{
  "router_score": "softmax",
  "num_attention_heads": 10,
  "num_key_value_heads": 2,
  "attn_scale": 0.177,
  "init_std_up": 0.014
}
Below are experts of layer 5 (counted from 0) of a mixture-of-experts language model. Rows are named router (the router's row for the expert), gate (a neuron's input weights, with its number), up (a neuron's input weights, with its number) and show model dimensions 240-319. Each number is 128 + 24 x the weight over its row's rms, rounded and kept within 0 to 255.
Before each expert's rows: a language model's description of what the expert responds to. This comes from a sample of Wikipedia text that the model never trained on.

# expert 4
What it handles: Foreign-name consonant pieces. Letters and pieces in non-English names, especially j, K, z, Kh and accented characters: Gwang'j'u, Shir'v'an, Asb'ó'th.
router [152 141 122 145  91 147 138  85 124 129  83  94 120  97  96 120 154 145 132 136 134  90 143 130 148 151 173 161 167 159 135 137 121 155  90 153 100 169 130 150 146 122 109 134 127  94 117 131  88 156 133  95 105 154 170  88 136 111 107 110  88 137 121 103 138 131 101 169 124 105 133 115 158 148  85 135 116 112  96 163]
gate0 [142 127 127 121 109 134  95 113  89 142 129 132 129 171 138  93  93  71 107  90 178 144 111 138 111 126 149 176 128 166 153 166 138 181 114 131 113 142 108 156 114 112 152 131 174 114 130 126 144 119 112  72 157 139 118  91 130 155 126 150 134  71 197 128 147 111 115 165 107 128 168 145 112 116 130 106 114 109 137 141]
up0 [177 120 109 118  69 109 147 138  88 126 187 116 117 189 121 134 161 148 107 151 110 116 137 128 115 108 128 131 146 110 166 149 120  84 136  75 145 106 129 127 165 103 105 109 152 121 123 103 125 114 152 130  81  96 146 152 120 126 125  92  59 141 122  99 104 148 118 132 107 125 136 145 143  91 126 150 125 167 126 127]
gate1 [130 136 136 120 137  90 141 168 116  70 141 171 116 137 162 131 113 110 135 115 137 137 145 138 103  55 109  76 124 128 140 142 137 164 125  87 138 153 128 156 130 121 139 156 143 115 144 103 116 106 143 134 100 109  78 120  84 113  97 135 113 139 152  89 133 148 113 127 117 148 129 123 131 127 138 122 138 152 121 130]
up1 [127  94 121  91 155 137 101 152 134 160 102 137 121 122 160 101 140  93 127 144 159 132 129 144 135  86  84 128 117 124 141 141  98 154 144 108 138 159 136 127 118 114  88 108 103 166 145 121 116 119 196 126 153 154 116 135 139 120 135 138 169 180 165 182 138 142 133 126 138 154 118 123 106 132 106 132 134 157 148 137]
gate2 [146 106 171 131 118 100  78  84 128 133 117 122 139 117 126 116 150 138 119  87 160 157  87 107 123 150 128 183  91 145 130 115 148 159 123 182  96 122 142  86 125 138 143 113 144 120  91 140 157 146 149 152 120 151 108 124 136 112 110 113 138 105 126 141 106 129 106 154 140 138 116 154 157 157 121 116 102 107 132 130]
up2 [172 111 107 120 153  94  97 127 121 151 161 126 153 178 170 118  97 141 144 134 149 122 112 135 111 132 104 139 134 121 154 161 110 124 129 155 182 131 128 130 105 168 139 141 102 111 103  87 151 176 129 113 134 141 134 119 110 118 114 138 108 112 138 105 127 147  85 154 129  94 152 157 117 122 101 146 104 117 118 124]

# expert 7
What it handles: Punctuation and clause links. Commas, periods, table pipes and clause links like and, was, but, while, especially sentence-ending periods after biography openings such as "politician."
router [133 105 125 126 138 113 129 121 137  70 173 182 153 183 147 193 107 105 115 163 113 138  98 143 138 107  89 160  98 107 127 125 140 125 165 168 191 101 122 159 102 141 105 110 138 139 132  92 134 143 140 115 164 138  84 131 119 127 125 130 102 139 121 101 113 117 137 136 105 121 158 100 126  80 147  83 109 125 106 132]
gate0 [143 159 141 144 115 125  78 126 116 119  90 123 131 127 128 106  84 135 109 109 116 142 132 178 155 138 140 144 129 136 168 112 138  89 127 105 152 114  70 104 147 123 153 121 142 130 170 139  99 124 140 115 105 126 101 129 123 120 143 170 138 153 114 156  86  57 120 135 107 119 141 145 151 150 113 201 103 148 117  96]
up0 [110 108 115 145 147 120 169 117  98 120 120 134 164 122 132 170 159 158 135 119 120 115 109 176 131 132 130 129 145 108 109 125 161 113 160  90 137 161 141 135 145 134 152  87 111 129  74 130 139 122 121  86 138 109 172 119 145 105 165 142  89 167 189 110 115 124 118 115 159  76 102 105 111 108 124 179 136 165 134 135]
gate1 [ 91 107 150 136 114 132 143 152 119 139 143 140 130 143 116  77 100 131 108  93 136 142 168 148  24 136 152 181 164 157 145 152 117 108 119 127 131 153 127 154 118 150  75 129 152 135 114 156 150 117 126 156 124 117 105 109 119 117 141  92 106 153 143  98 101 155  91 106 148  94 137 103  87  69 118 107 134 118 136 139]
up1 [142 128 134  86 131 116 126 134 132 142 143 120 103 121 137  94 114 106 115 152 112 114 119 129 116 139 105 153 130 156 190 141  85 130 160 117 132 146 171 114 117 129 114 118 124 145 129 152 132 132 117 114 108  96 121 109 161 139 123 117 156 149 113 120 111  91 102 150 136 109 120 157  80  85 102  53  89 139 111 138]
gate2 [103 104 135 159 157 149 104 162 151 143 123  97  73 121 137 151 148 122 151 102 115 137 171 115 162 128 186 119 121 139 106 139 141  91 124 144 105 125 147  93 133 134 165 183 103 149 117 134 113 123 121 130 132 121 124 139 103 143 151 131 115 158  96 103 120  95 134 102 127  85 145 153  94  91 138 136 114  82  96 100]
up2 [141 129 139 145 133  89 112 140 134 176 105 143 131 115 124 125 142  99 176 134 101 158 148 105 139 106  91  96 101 144 120 118 115 132 129  99 123 127  99 164 108 152 137 127 165 122 134 123 109 162 152 140 128 136  88 173 156  85 118 127 150 112 118 120 123 176  98 133 136 141 127 159 134 119 152 135 133 112 149  97]

# expert 3
What it handles: Determiners and function words. Articles, possessives and determiners after prepositions or verbs, such as the, a, an, his, its, their, this.
router [103 135 123 149 152 119 104 142 160 150 159 150 162 101 144 142  88 138 132  85 115 124 122 134 108 110 124 113 143 117  97 167 166 103 112  96 133  85 117 125  67 130 118 155 119 147 116 124 128 119 135 145 136  94 123 144 137 124 161 162 172  96 148 139 101 139 131  70  76 142 129 130 119 117 181 122 102 139 158 131]
gate13 [120 121 173 110 123 110 121 141 146 138  69 154  74 154 135  99 124 118  88  86 156 141  90  99  91 104  72 142 105 116 138 129 116 163  84 112 117 101 123 140 143 117 124 165  83 119 128 166 123 144  70 130 121 126 156 129 109 105 147 111 167 127 104 130 128  85 125 146 105 172 156 163 143 108 108 138 136  93 140 148]
up13 [100 144 123 122 162 102 122 118  87 119 131 114 126  71 138 117 108 130 129 166 123 111 118 149 181  99 107 141  94  86 108 128 166 146 146  89 104 122 129 134 123 152 130 111 141 121  80 131 105 124 118 184 174  79  99 151 142 106 102 101 136 117  99 112 176 128  67 170 150 119  98 119 118 163 146 132 123 122  93 120]
gate14 [121 122 108 165  98 104  82 120  98 149 158 108 169 115 117 143 111 131 122  98 162 138 121 133 123 124 155 153  97 130  68 137 168 155 136 113  82 149 139 155 115 153 141 114  73 128 110 118 118 107  93 145 121 186 100 149 133 123  94 153 147 108 150 115 131 151 153 148 135 102 147 107 145  87 139 164 129 117 114  98]
up14 [137 131 156 130  87 130 140 160  97 100  95 143 136 147 118 115 134 114 122  79 121 127 156 149 128 183 129 129 131 109 129 144  90 134 126 134 125 137 134 130 160 137  96 115  97 124 191 112 106 127  92 142 127 135 122 131 119 121 117 110 103 112 137 123 145 132 136 156 141 103 137 128 159 109 159 115 110  91 148 123]
gate15 [109 102  99 125 174 119 154 133 119 130 118 167 145  94 127  76 128 107 136  97 113 136 141 137 115 168 148 148  99 154 118 171 128  97 115 105 125 134  79 125 111 113 177 136 115 120  99 106 106 173 102 141 112 135  99 150 151 139 139 141 124 117  99 134 108 125 116  98 108  78 163 133 175  91 101 151 129 111 106 100]
up15 [135 103 141 137 171 144 134 130 114 152 183 147 152 108 127 142 148 130 120  91 129  77 155 118 112 149 155 121 107 163 143 134 110 139 127 121 114 136  89 137 129  85 109 110  93 143 136 170  93 120 108  78 108 154 142 133 118 121 151 136 137 120 169 148 118 107  93 132 109 128 163 157 113 105 108 151 153 146 129 143]

# expert 2
What it handles: Noun endings, head nouns. Plural and nominal suffixes like -s, -ations, -ors, -ions, and head nouns such as film, series, War, often before "of".
router [138  91 124 120 107 124 123  92  86 121  69 121  99 104 114  99 123  95 128 123 178 146 105 114  65 103 124 103  93  92 147 116 158 125 123 111  95 129 154 110 147 101 161  91 151 108 103 134  93  83 135 171 129 148 136 108 163 136 124 145 161 145 137 150 120 109 129 108 114 146 143 168 127 149 114 114 152  91 148 125]
gate13 [121 144 154 172 149 143 116  69 130 157 135  79 123 172 121 110 132 165 163 130 145 145  77 133 148 128 135 128 149 131  98  99  98  97  88 150 164 102 136 165 120 152 168 115 122 135  88 137 106  68 176 127 111 126 125 128 125 136 153 197 162  86 121 126 110  97 128 119 119 108  96 163 149  88  89 120 134 131 107 136]
up13 [ 97 128 110 101 104 125 140 142 118 131 102 132 133 126 137 123 137 145 188 125  95 112 148 125 130 164 168 132 150 120  84 169  94 130 117 133 103  77 133 137 137 127 156 121 104  93 144 161 102  98 104 129 132  57 133 142 114 149 146 106 166 142 119 168 145 120 120 110 140 159 135 141 151 168 139 103 130 111 148 148]
gate14 [127 115 125 125 109 122 138 132  78 103 134 123 141 116 173 107 160 167 120 131 142 115 118 137 173 101 169 107 158  81 116 144 169 108 105 113 140 143 141  76 114 102 146 131 144 150  90  94  94 114 128 110 121 112 112 151 101 118 100 155 146 179  85 128 124 123 143 132 113 117 110 138 152  90 105 167 102 138 161 105]
up14 [119  89 103 109 121  98 129 119 124  76 107 123 110 153 130 140 130 123 119 135  98  92 131 126 145 143 142 123 154 176 151 132 154 131 184  99 191  68 113 106 101 118 155 164 128 124 133 169 106  98 111 141 125 149 157 187 109 142 167 116  86 155  67  83 158 181 137 154 139 111 130 111 135 123 139 159  78 124 113 145]
gate15 [167 120 164 123 140 130 111 102 158 150 121 110  93  99 198 108 110 112 125 126 147 139 167 121 125 136 123 118 141 120 133 119 144 117 112 151 121 147 129 141 146 141 154 151 103 177  69 123 166 140 137 147  96 123 137 146  92 118  90 102 161 171 121 147 152  97 113  97 131 162 184 134 142 117 127 140 171 170 128  93]
up15 [149 130 176  64 139  58 103  91 110  99 103 146 137  93 140 137 113 170 129  94 136 109 132 138  85 133 104 141 118 161 135 118 147 155 118 104 108 139 142 153 143 182 128 109 111 118 151 124  90 129 118 123 118 154 116 127 128  87 163 129  96 152  64 121 149 117 138 130 103  94 123 169 134 108  78 154 152 158 154 109]

# expert 8
What it handles: Name-final pieces in tables. Last word or piece of team, place and person names, often in sports tables: Tampa Bay, United, City, Beij'ing', Norfolk T'ides'.
router [158 133 147 125 135 154 169 131  97 117  87 141 155 128 130 123 136 100 103 147 113 108 139 113 159 141 124  97 137 158 170  80 101 118 124 134 128 110 138 128 120 119  94  99  79 138 137 131 124 109 128 123  91 148 150 117 132 116 107 129 163 154 142 146 169 103 134 132 147 136 170 163 110 164  87 142 166 135 137 111]
gate0 [ 63 142 117 113 110  90 180 126 104 123 159 143 123 140  86 119 137  98 122 130 137 137 174  84 168 116 163 126 145 127 149 141 109 115 128 117  79 122 131  87 163 150 137 146 111  93 116 105 150 130 118 132 145 114 117 129 109  71 130 141 109 154 152 146 137 157 164 131 105 130 101 122 118 153 182 149 109  96  85 149]
up0 [127 145 107  84 136 128 164  98 130 156 138 159 157 106 113 127 104 144 145 158 125 112 144 105 168 127  94 178 140  99 137 149 109 141 162 144 105  78 151 129 129 160 151 142 152 115 156  68 122 114  90 136 130 118  86 160 138 167 112 125 128 143 129 138 112 136 141 130 146 123 140 157 147 105 167 213 128 129 126 112]
gate1 [123 120 104 144  89 144 103 128 137 107  87 109 130  84  86  93 149  76 114 149 127 125 125 108  83 156 161 159  95 149 142 162 140 160 141 144 172 117 117 105 143 121 125 133 135 114  70 172 153 162 115 103 129 152 140 106 159 143 102 133 155 164 139 131 128 108 131 129 128  83  76 154 131  99 142 111 128 122 123 132]
up1 [101 141 121 100 190 151  99 112 107 116 106 173 149 129 144 172 111 172 142 121 121 119 123  91 139 168 120  98 185  94 141 136 157 110 132 103 121 156 102 143 113 109 176 104 128 149 147 101 127 147 123 143 121 142 125 176  97 170 181 138  97  87  89 104 125 166 121 131 106 152 154 151  82 117  93 106 127 123 101 132]
gate2 [191 124 153 145 118  92 107 128 101 111 122 131 143  73 113 143 119 149 110 150 135 116 144 115 117 105 156 122 121 154 103  91 126 184 129 172 155 134 112  82  98 107 108 144 140 126 114  88 103 100 111 151 122 163 127 116 131 144 129 168 112 113 102 124 131  95 104 120 140 136 172 148  92  84 131 141 123 108 113 119]
up2 [139 134 156 119 134  89 109 175 182 145 125 116 103 101 140  82 116  91 115 146 135 117 115 127 141 102 118 176 133 115  91 137  95 151 116 136 143 113 125 135 106 167  72  85 121  93 124 125 126 116 109 115 113 106 132 111 114 128  99 115 138 177 128 171 124 127 148 135  99 134  94 144 116 146 112 161 117  89 115 112]

# expert 14
What it handles: Digits and numeric spaces. Single digits and number pieces in tables, scores, times and dates, plus the spaces before numbers: 5:00, .659, 2025.
router [111 142 156 149 146 101 124 160 109 117 103 107  81 138  89 100 112 125  99  87 117 104 149 128 129 128 136 132 138 107 148 124 137 161 122 167 106 127 120 122 125  81 134 140 117 144 142 171 121 112 163 131 116 114 109 142 119 165 147 132 148 142 126 106 113 119 131 156 145 146 108 168 158 123  85 135 128 101 132 153]
gate13 [ 91 140 123 127 155  98 136 111 157  98 127 158 156 145 157 147  85 146 134 110  89 118 114 163 118  81  94 128 169  98 147 126 163 112 155  90 141 123 109 131 119 110 145 134 133 124 113 145 178 150 113 107 159 123 134 120 100 169  87 145 100 146 135 126  97 105 139 135 178 130 102 113 152 131 112 110 103 159  90  99]
up13 [119 132  98 135 129 132 121  88 139 120 124 122 123  90 113 140 145 188 126  78 129 165 118 156 140 125 152  99 141 123 136 140 104 134 123 161 104  89 120 172 125 127 117 179  96 115 119 146 132 151 155 152 142 167 119 161 121 109 113 122  99 118 119 137 152 117 148  99 101 113 169 134 119 127 138 131  83 134 162 136]
gate14 [150 136 104 162 143 103  87 124 118 114 124 143 149  97 133 139 108 139 124 137  70 110 111 137 127 168 162 133 120 152 134 173 139 128 115 114 127 153 160 141 154 124 152 105  69 159 125 142  98 134  86 150 131 128  75  93 132 124  85  93 124 132 138 119 178 137 135 157  85 136 148 171 120 124 135 117 128 118  78 161]
up14 [132 137 155 138 155 123 135 144 141  69 167  98  91  93 129 157 154 170 131 106  76 159 104 108 130 146 141 160 122  96 141 147 125 119 162 111 143 147 122 105 150 159 143 144 118 138 140 122 117 151 163 134 142 113 137 151 171 133  96 139 127 118 152 100 160 120 134 142 149 136  98  96 115 189 125 103 130 129  99 180]
gate15 [115 123 183 152 113 136 151 110 110 136 122 122 103 142 129 146  88 130 173 121 142 149 121 133 124 179 145  76 112 159 147 173  86 128 100 123 144 124 110  87  83 154 148 101 155 150 117 111 121 201 121 161 164 155 115 105 140 162 130  97 152 131 123 139  80 157 122 159  80 125 106 114 117 109 149 128 105 144 138 164]
up15 [154 143  88  80 119 140 100 157  92 126 120 142 128 111 124 131 133 143 119 127 110 148 123 107 120 124 124 140 150 118 150 137 138 132 118 150 122 130 120 127 133 135 134 139 135 126 126 143 111 132 147 124 129 116 146  91 128 136 114 158 136 149 147 112 134 137 127 164 118 139  82 121 117 134 141 165 141 108 107 184]

# expert 10
What it handles: Word-initial capital letters. First letter or piece of a capitalized word after a space, often in taxonomy or initials: Order: G'obiiformes', S., RCA, Festivals.
router [135 152 119 103 126 144 121 138 176 142 165 131 102  74 130 102 170 155 183 113 135 131 127 117 111 165 138 148 152 164 113 154 107 152 103  88 111 158 172 119 166 125 140 123 138 112  96 105 138 141 107  78 158 153 132  94 126 110 141  99  88 132 141 136 115 126 128 156 157 107  54 104 112 147 144 147  92 134 127 106]
gate0 [134 142 147 118 156 134 133 148 169 138 116 129 124 123  48 139 126 160 153 127 112 125 164 127 122 109 166 147 122  84 132 146 123 160 115  78 134  83 140 115 173 109 160 103 110 151 120  99 132 147 130 115 126 171 140  89 126 173 109 129 134 130  95 155 126 119 142 154 107 138 178 156 131 170  78 119 106 144 159 156]
up0 [114 100 148 155 130 125 116 127 198 102  86 107 172  93 142 143 126 130 117  93 137 137  78 118 209 142 106 151  86 117 135  90 115 151 138  87 118 140 122 115 156 143 184 158 118 117 141 112 160 128 134 125 111 173 141  98 131 118 148  95 116 139 169 117  99 121 144 148 144 103 166 109 109 164 116 155 132 186 134 157]
gate1 [ 88 115  97  74 155 172 127 115 120 119 154 147  96 133 152  69 128 124 106 109 141 174 154  76 120  61 123  96  98  98 100 115  93 147 111 128 132 107 147 108 122 118 116  95 109 125  95 111 106 116 129 153 107  94 117 137 145 108 125 135 121 159 148  99 138 123 118 104 111 120 125 176 102 132 127 129 132 145 143 150]
up1 [ 98 162 128 134 122 155 126 135 142 116 153 122 165 148 163 134 140 145 134 147 157 185 151  98 120 147 148 135 109 143 151 132 121 151 112 129 136 131 169  98 121 155 119 122 129 111 135 149 100 116 198 127 114 120  96 155 120 127 148 110 154 129 136 116 125 117 150 128 167 114 106 132 173  88 144 145 102 130 128 124]
gate2 [135 131 101 134 121 126 117 147 129 142 120 120 160 106 157  83 125 120 155 133 133 137 142 172 131 176  73 128 137 193 152 130  81 115 154 159 108  98 141  82 150 147 117  99 131 117 141 126 159 164 138  95 105 130 100 129 119 162 116 157 103  77 144 154 142 136  98 135 157 115 166  75 165  63 141 140 136 129 136 131]
up2 [142  95 162  91 137 112 130 145 145 148 139 164 118 163 114 116 130 132 109 130 120 167  88 140 114 121  89 136 124 134 122 128  87  83 144 150 134 154  99 124 133 128 112 170 102 109 108 159 136 141 139 120  85  99 124  89 166  92 108 145  97 148 114 173 119 137 163 107  91 117 145 108  57 183  78 117 162 104 142 147]

# expert 15
What it handles: Word-initial fragments. Opening consonant pieces of words split into fragments, such as b, re, st, con, sh, as in C-av-eman, sur-prised, creat-or.
router [101 133 126  79 117 139 165 119 144 132 163 128  93  79 143 122 150 150 140 105 153 132  96 147 107 127 145 132 139 163  82 134 147 134 156  98  94 160 156 108 172 131 130 133 153 103  98 119 169 151  81 115 140 163 138 137 106  98 162 119  95 120 129 177 112 131 167 133 133 109 138 116 138 150 188 163  81 129 123 118]
gate0 [112 167 123 133 121 137 152 110 133 116 120 125 130 108 121 131 143 152 121 149 123 131 108 138 186 104 134 116 123 157 145  93 110 140 111 127 131 129 132 117 103 125 119 117 129 162 107  99 158 135 133 101  74 125  93 150 129 140 113 107 133 132  59  80 114 147 105 114 163  89 109 117 116 154  69 132 144  99 105 126]
up0 [111  95 147  87 146 164 126  91  87 116 126 169 133 137 133 135 129 149  94 105 120 105 111 107 107 144 149 119  72 153 232 125 134 142 144 149 137 172 153  91 109  85 124 164 146 122 137 150 140 187 160 110 147 102 123 119 139 142 166 121 106  89 143 123 127 159 139 127 129 101 122  80 123 127 141 133 136 119 130 123]
gate1 [111 141 108 147 127 106 157 138 146 163 119 125 135 130 121 102 131 107 105 126  78 140 189 115 134  57 130 174 114 125 132 161  76 149 143 117 117 136 146 123 141 172  64 154 115 115 155 147 142 128 120 140 166 125 169 102 137 130 121 145 113 116 125 145 135 120 160 153 129  93 125 122 112 114 109 119 110  41 115 120]
up1 [122 154 150  93 123 102 159 151 116 100  95 105 130 131 102 129  90  96 122 135  53 172  80 157 133 142 121 135 128 146  98 121 130 153 132 135 144 120 137 117 102 111 169 175 120 109 165 137 189 157 110 161  99 107 111 129 109 126 147 126 132 113 133 144 109 120 124 138 150 158 126 104 129 138 144 156 123 112 155 112]
gate2 [132 138 134 137 111 158 123 108 155 112 115 119 160 143 180 163 109 143 132 153 137 160 110 162 139 139  90  98 137 155 144 115 126 133 104  99 118 111 108 154 151 105 149 133 115 113 132 156 114 133  85 132 110 147 166 155 117 144 148 131 143  82 148 130 134  97 140 122 119 105 151  93 111 162 157 171 153 130 103 122]
up2 [128 168 165 104 110 153 113 145 117 149 151 143 104 160 165 133 120 114 135 171 164  66 148 150 150  99  99  79 115  97 173 133 114 113 141 122 119 122 129 157 132 116 131 163 140 145  58 157 137 150 131 158 159 165 164 127 126 108 149  84 107 100 149 129 101 138  94 114 138 121 161 125 169 166 105 135  91 138 135 165]

# expert 13
What it handles: Common noun completions. Common nouns and word endings after determiners, such as years, season, University, name, state, and % in census figures.
router [147 117 147 127 128 105 116 138  87 143 111 142 146 132  93 109  90  79 135 110 132 154 130 115  80 100 150 125  81  91 142 124 150 123 101 112 129 132 148 117 134  95 131 132 139 145 126 138  97 110 136 160 133 107 102 132 161 170 118 141 133 139 105 160 137 143 130 129 147 128 130 136 140 140 105  79 135  98 164 127]
gate0 [ 94 125 113 122 122 170  83  95 127 143 130 158  95 129 137 147 147 160 158 149 146 136 147 119 183 132 103 102 127 121 109 108 129 146 100 132 154 101 147 162 126 167 143 143 113 150 127 140  88 108 138 105 102  73 114 154 129  95 121 119 123 127 145 128 129 120 153 127 123 120 113 118 122  99 143 124 121 115 145 114]
up0 [119 113 136 130 129 132  82 117  99 116 133  84  84 174 121 112 135 144 130 152 172 151  89 139 116 119 127 117 153 123 151 159 104 136 107 129 161 114 121 152 115 117 123 111 117 123 130 160 136 102 141 115 160 115  60 134 122 130 140 121 144  93 145 145 124 135 108 179 134 106  89 103  88 179  80 112 110 117 104 126]
gate1 [165 153 178 131 138 124 135 117 130 122 116 121 199 149 163  81 129  93 114 128 120 123 122 140 156 135  99 145 146 107 167 127 155 118 136 120 147  80 138 121 115 130 150 161 151  93 144 149 125 161  96 164 135 158 168 142 112  97 103 159 131 149 123 120 125 109 155 146 143 159 149 171 116 128 164 135 112 130 135 137]
up1 [152 141 117  72 146 162 104 119 127 133  84 135  77 126 118 150 110 148 110 155 151 142 133  95 134 106 158 126 137 116 117 105 138 109 108 153 173 119 148 113 146 149 118 117 161 148 149 148  97 117 148 117 134 168 129 125 126  69 119  94 139 139 120 119 135 106 100 104 126 137 105  99 116 100 106 141 153 105 162  96]
gate2 [126 144 182 141 127 105 144 140 143 125 109  74 118 187 158 117 116 121 127 167  92 105 157 115 154 158 101 150 136 149  92 134 139  96 160 137 141 146 141 147 123 127 131 135 112  89 135  85 104 109 119 127 126  97 134 155 141 101 133 135 122  98 109 110 134 146  85 119 129 140 126 159 135 133 136 120 114 164 122 108]
up2 [111 117  88 112 124  98 129 110 116 116 115 155  94 144  83 127 132 155 155 149 121 107 148  81 155 103 152 121 145 138 147 131 138 124 125 109 155 158  92 158 163 103 127 129 161 122 122 135 100 135 118 127 122 145 132  74 107 122 109 140 123  98 123 122 125 104 189 136 140 152 121 119 128 119 163 143 164  99  84 125]

# expert 6
What it handles: Table and list delimiters. Table pipes, list-item dashes at line starts, and the article "the/The" or "of" in running text, e.g. "| Belgium", "- Listed height".
router [148 120  98 111 126 101 124 120 133 132 171 123 122 175 165 186 108 115  89 141 106 111 165 120 120  99  98  95  83 137 160 176 138 132 131 137  83  88 122 178  86 135 107 151 110 147 139 115 152 145 150 169 119  98 129  89 126 113 154 161 140  81 113 116 114 108 117 104 123 111 120 130 115 103 150 130  68 170 132 131]
gate13 [158 131 117  92 166  98 182 116 120 150 127 145 170 117 118 143 142 120 139 122 174 167 152 103 136 165 101 135 149 126 112 120 125 122 161 123  99 121 130 153 150 107 159 134 130 126  85 112 175  95 101 130  69 170 154 144 169 126 166 176  97 124 147 144 119 128 145 119 135  93 139 136 134 173 113 110 178 105 136 104]
up13 [116 100 146 102 132 167 143 102 126  82 154 122 144 143 115 117 131 108 130 165 116 128 119 144 110 110 137  93 139 143 137  92 131 139 124 105 127 139 106 134 116 139 141 134 180  89 109 169 142  96 154 141  79 133 122 133 118 142 160 134 188 167 128  93  85 123 115 160 119 147 132  98 131 146 105 136 143 147 124 118]
gate14 [147 142 155  99 117 126 122 115  99  84 124 137 171  92 119  97 135 122 134  96 130  80 126 104 163 149 141 110 116 141 139 110 166 125 168 145 113 137 126 129 144 124 104  98 146 118 117 105 106 138 159  79 136 131 163 134 106 111 147 112 134 158 122 128  95 117 162 135 168 135 176 124 140  69 107 133 130 113  57 101]
up14 [117 137 116 159 120 158 133 141 158  97 117 146 112  92 118 191 125 150 111 105 117 148 152 113 126  86 127 167 111 116 138 159 143 117 117 120 105 142 160  94 178 130 116 130 108 126 124 141 144 112 138 137 117 124  93 155 111 159 109  94 118 109 168 130 174 172 135 153 116 151 129 154 162 101 129 160 155 116 101 158]
gate15 [129 166  96 120 112  88 120 152 117 147 143 138 140 126 114 142  79 120 138 169 163 146  91 116 138 141  82 127 140 160 109 111 137 146 167 165 109 100  93 137 128 117 118 116 135 146 171 156 118 140 144 161 144 112 137 169 146 143  98 131 126  84 120  95 154 156 110  91 140 116  69 145 170  87 167 125 147 107 119 121]
up15 [119 124 135 162 132  95 112 177 118 129 132 115 124 101  84 157 166 114  93 121 141 101 140  91  95 125 160 109 107 152  57 147 106 157 150 143 109 157 114 115 110 157 125 176  95 141 116 106 174 156 113 101  78 132 135 176 138 137  84 150 159  83 150 137 103 103 125 135 133 110 102 124 108 157 165 176 122 137 112 101]

# expert 0
What it handles: Name-internal word pieces. Word pieces inside proper names and rarer words, plus common first names: John, William, Daniel'sen', Whit'ec'aps, civil'iz'ations.
router [119 107 144 110 118 156 179 136  89 161 145 122 115 114 165 178  96 120 126 171 125 156 128 131 183 142 116  67 148 115 131  57 124  99 160 140 150 151 136 106 150 148  93 139 129 126 129 119 129 117  95 120 133 125 134 150 113 118 131 135 135 154 122 179 140 122 104 121 160 151 141 114 129 141  93 158 176 109 117 105]
gate0 [136 126 127 147 111 128 125 116 129  95 129 141 135 116 130 138 110 102 111 104 137 195 140  86 169 147 131 112  96 160 153 181 135 142 114 145 109 124 153  95 113 162 149 128 119  80  90 154 107 109 149 151 148  99 141 140 156 131 114 138  82  97 159 119 105 118  93 126 100 114 125 128 116 144 150  80  78 136 107 136]
up0 [139 139 108 131 154 152 126 116 146 125 116 133 153 151 122 133 120 119 116 100 148 102 117  75 129 135 167 115 108 123 108 129 150 140 136 134 120 142 133  94 109 133 131 138 113 141 104 126  92 116 127  82 162  96 156 183 117 162 106 136 123 163  95 100 129 130 125 153 127 146  84 111 144 104 114 122 192  99 103 137]
gate1 [108  98 102 138 119 130  76 194 137 144 130 102  78 151 148 125 155 121 164 109 144 170 128 100 135 158 142  71  83  99  97 145 118  86 142 109 120 154 171  86 117 118 119 129 127 125 155 171  85  99  96 139 114 135 128 154 100 141 123 124 131 165 135 163 108 132  80 136  94 110 137  92 119 113 149 123 127  89 144 142]
up1 [113 136 176 147 126 161 111 159 120 115 108 130 161 147 148 105 111 146 121 126  67 112 123  99  76 166 147 138 125 113 127 112 145 115 107 102 132 156 137  85 113  80 106 117 139  98 138 134 111 129 135 119 122 153 156 121 134 130 117 125 118 139 144 111 127  93  99 147 125 101 136 125 149 122 114 142 102 164 130 185]
gate2 [128 116 122 136  99 141 115 125 114 140 125 107 148 125 151 140 130 150 138 180 105 107  94 122 110 138 119 112 148 134 112 133  93 160 103 103  83  80 138 125 113 100 135 130 127 182 139 115 128 156 146 178 117  99 158 156 101  80 138 146 123 177 125 116 116 141 142 147 116 131 135 140 142 110 124 152 120 183 115 116]
up2 [175 123  90 128 138 113 130 120 134  92 148 137 158 107 101 128 122 154 117 163 120 102 147  85 148 121 156 150 117 125 132 150 115 101 127 103 145 143 137 113 156 119 114 157 171 152 113 125 146 124 125 100 141 156 107 111 143 140 152 113 152 126 158 107 106 112 132 132 131 104 147 122 126 125 128 107 129 149 117 122]

# expert 11
What it handles: Spaces, years, hyphens. Bare spaces before numbers, year prefixes 19 and 20, en dashes, opening brackets and compound hyphens like little-known, coming-of-age.
router [104 124 137 165 150 133 113 155 152 152 108  82  79  97 125  84 142 137 108  96 152 115 142 148 155 142 120 175 149 108 114 164 124 145 166 159 122 134 112 136 121 133 158 132 141 131 172 163 105 127 156 126  93  68 155 140  85 179 104 118 132  93 124 100 149 131 118 147 138 134 124  99 126 108  97  94 140 127 103 139]
gate13 [127 125 142 140 122 157 106 146 123 131  91 129 149 141 140 136 131 113 113 138 132 125 140 167 131 121 119 120 156 128 134 128 140  92 127 185 114 129  97 110 149 137 132 149 142  52 129  83 123 139  69 135 138 131 140 116 119  98 113 125  99 146 122 123 114 125 110  87  87 110  91 135 136  11 142 117  88 115 115 153]
up13 [ 91 157 136 118 159 109 105 114 102 148 121 121 133 131  92 170 114 139 133 113 112 128 174 115 106 118 173  96 102 122 113 154 181 113 131 131 140 147 136 107 138 136 147 141 121 132 142  96 109 154 170 143 108 162 123 129 113 116  97 128 119 116 129 124 119 118 123 132 124 149 138 129 140 164  98 142 104  97 133 112]
gate14 [132 127 157 137 112 161 123 120 133 158 129 116  88 126 196 114  61 111 145 134  98 166 125 115 129 129 120 128 160 123  88 113 133 162 126 125  76 153 104 142 155 109 133 102 104 151 112 131 133 142 151 120 165 131 161 128 156 138 102 119 124 131 124 115 147 140 121 104 168 156  87 151 139 134 120  87 110 144 144 122]
up14 [130 172 115 113 119 148 153 106 151  98 131 131 127 153 103 162 109 181 134  99 126 100 141 126  93  60  82 146 147 139 133 158 121 118 158 115 133  94 156 168 128 137 208 166 126  92  85 154 125 129 137 196 169 115 112 153 110 138 168 131 122 118 108 140 147 144 134 144 115 132 111 138 109 123 141 130 168 170 100  98]
gate15 [127 117 118 148 105 133 146 140 170 110 145 122 134  88 160 140 127 146 110 105 128 133 116 136 151 105 131 164 142 155 151 168 150 129 134 124 121 134 141 189 122 146  84  92 134 125 108  93 167 111 137 105 150  67 130 156 164 157 102 114 115 123 104 127 141 199 120 121 156 161 100 120  94  97 196 162 134 114 133 143]
up15 [131 135 125 132 110 171 171 108 150 104 165 104  89 153 119 128 114 134 129 150 109 127 141 122 130  98 144 111 103 108 145 151 114 143 168 115 123 148  93 137 169 104 102 164 114 116 165  88 153 114 185 146 127 134 137 132 100 152 123 135 153 135 208 155 127 138 151 116 173 154 111 140 110 150 136 119 134  82  81 121]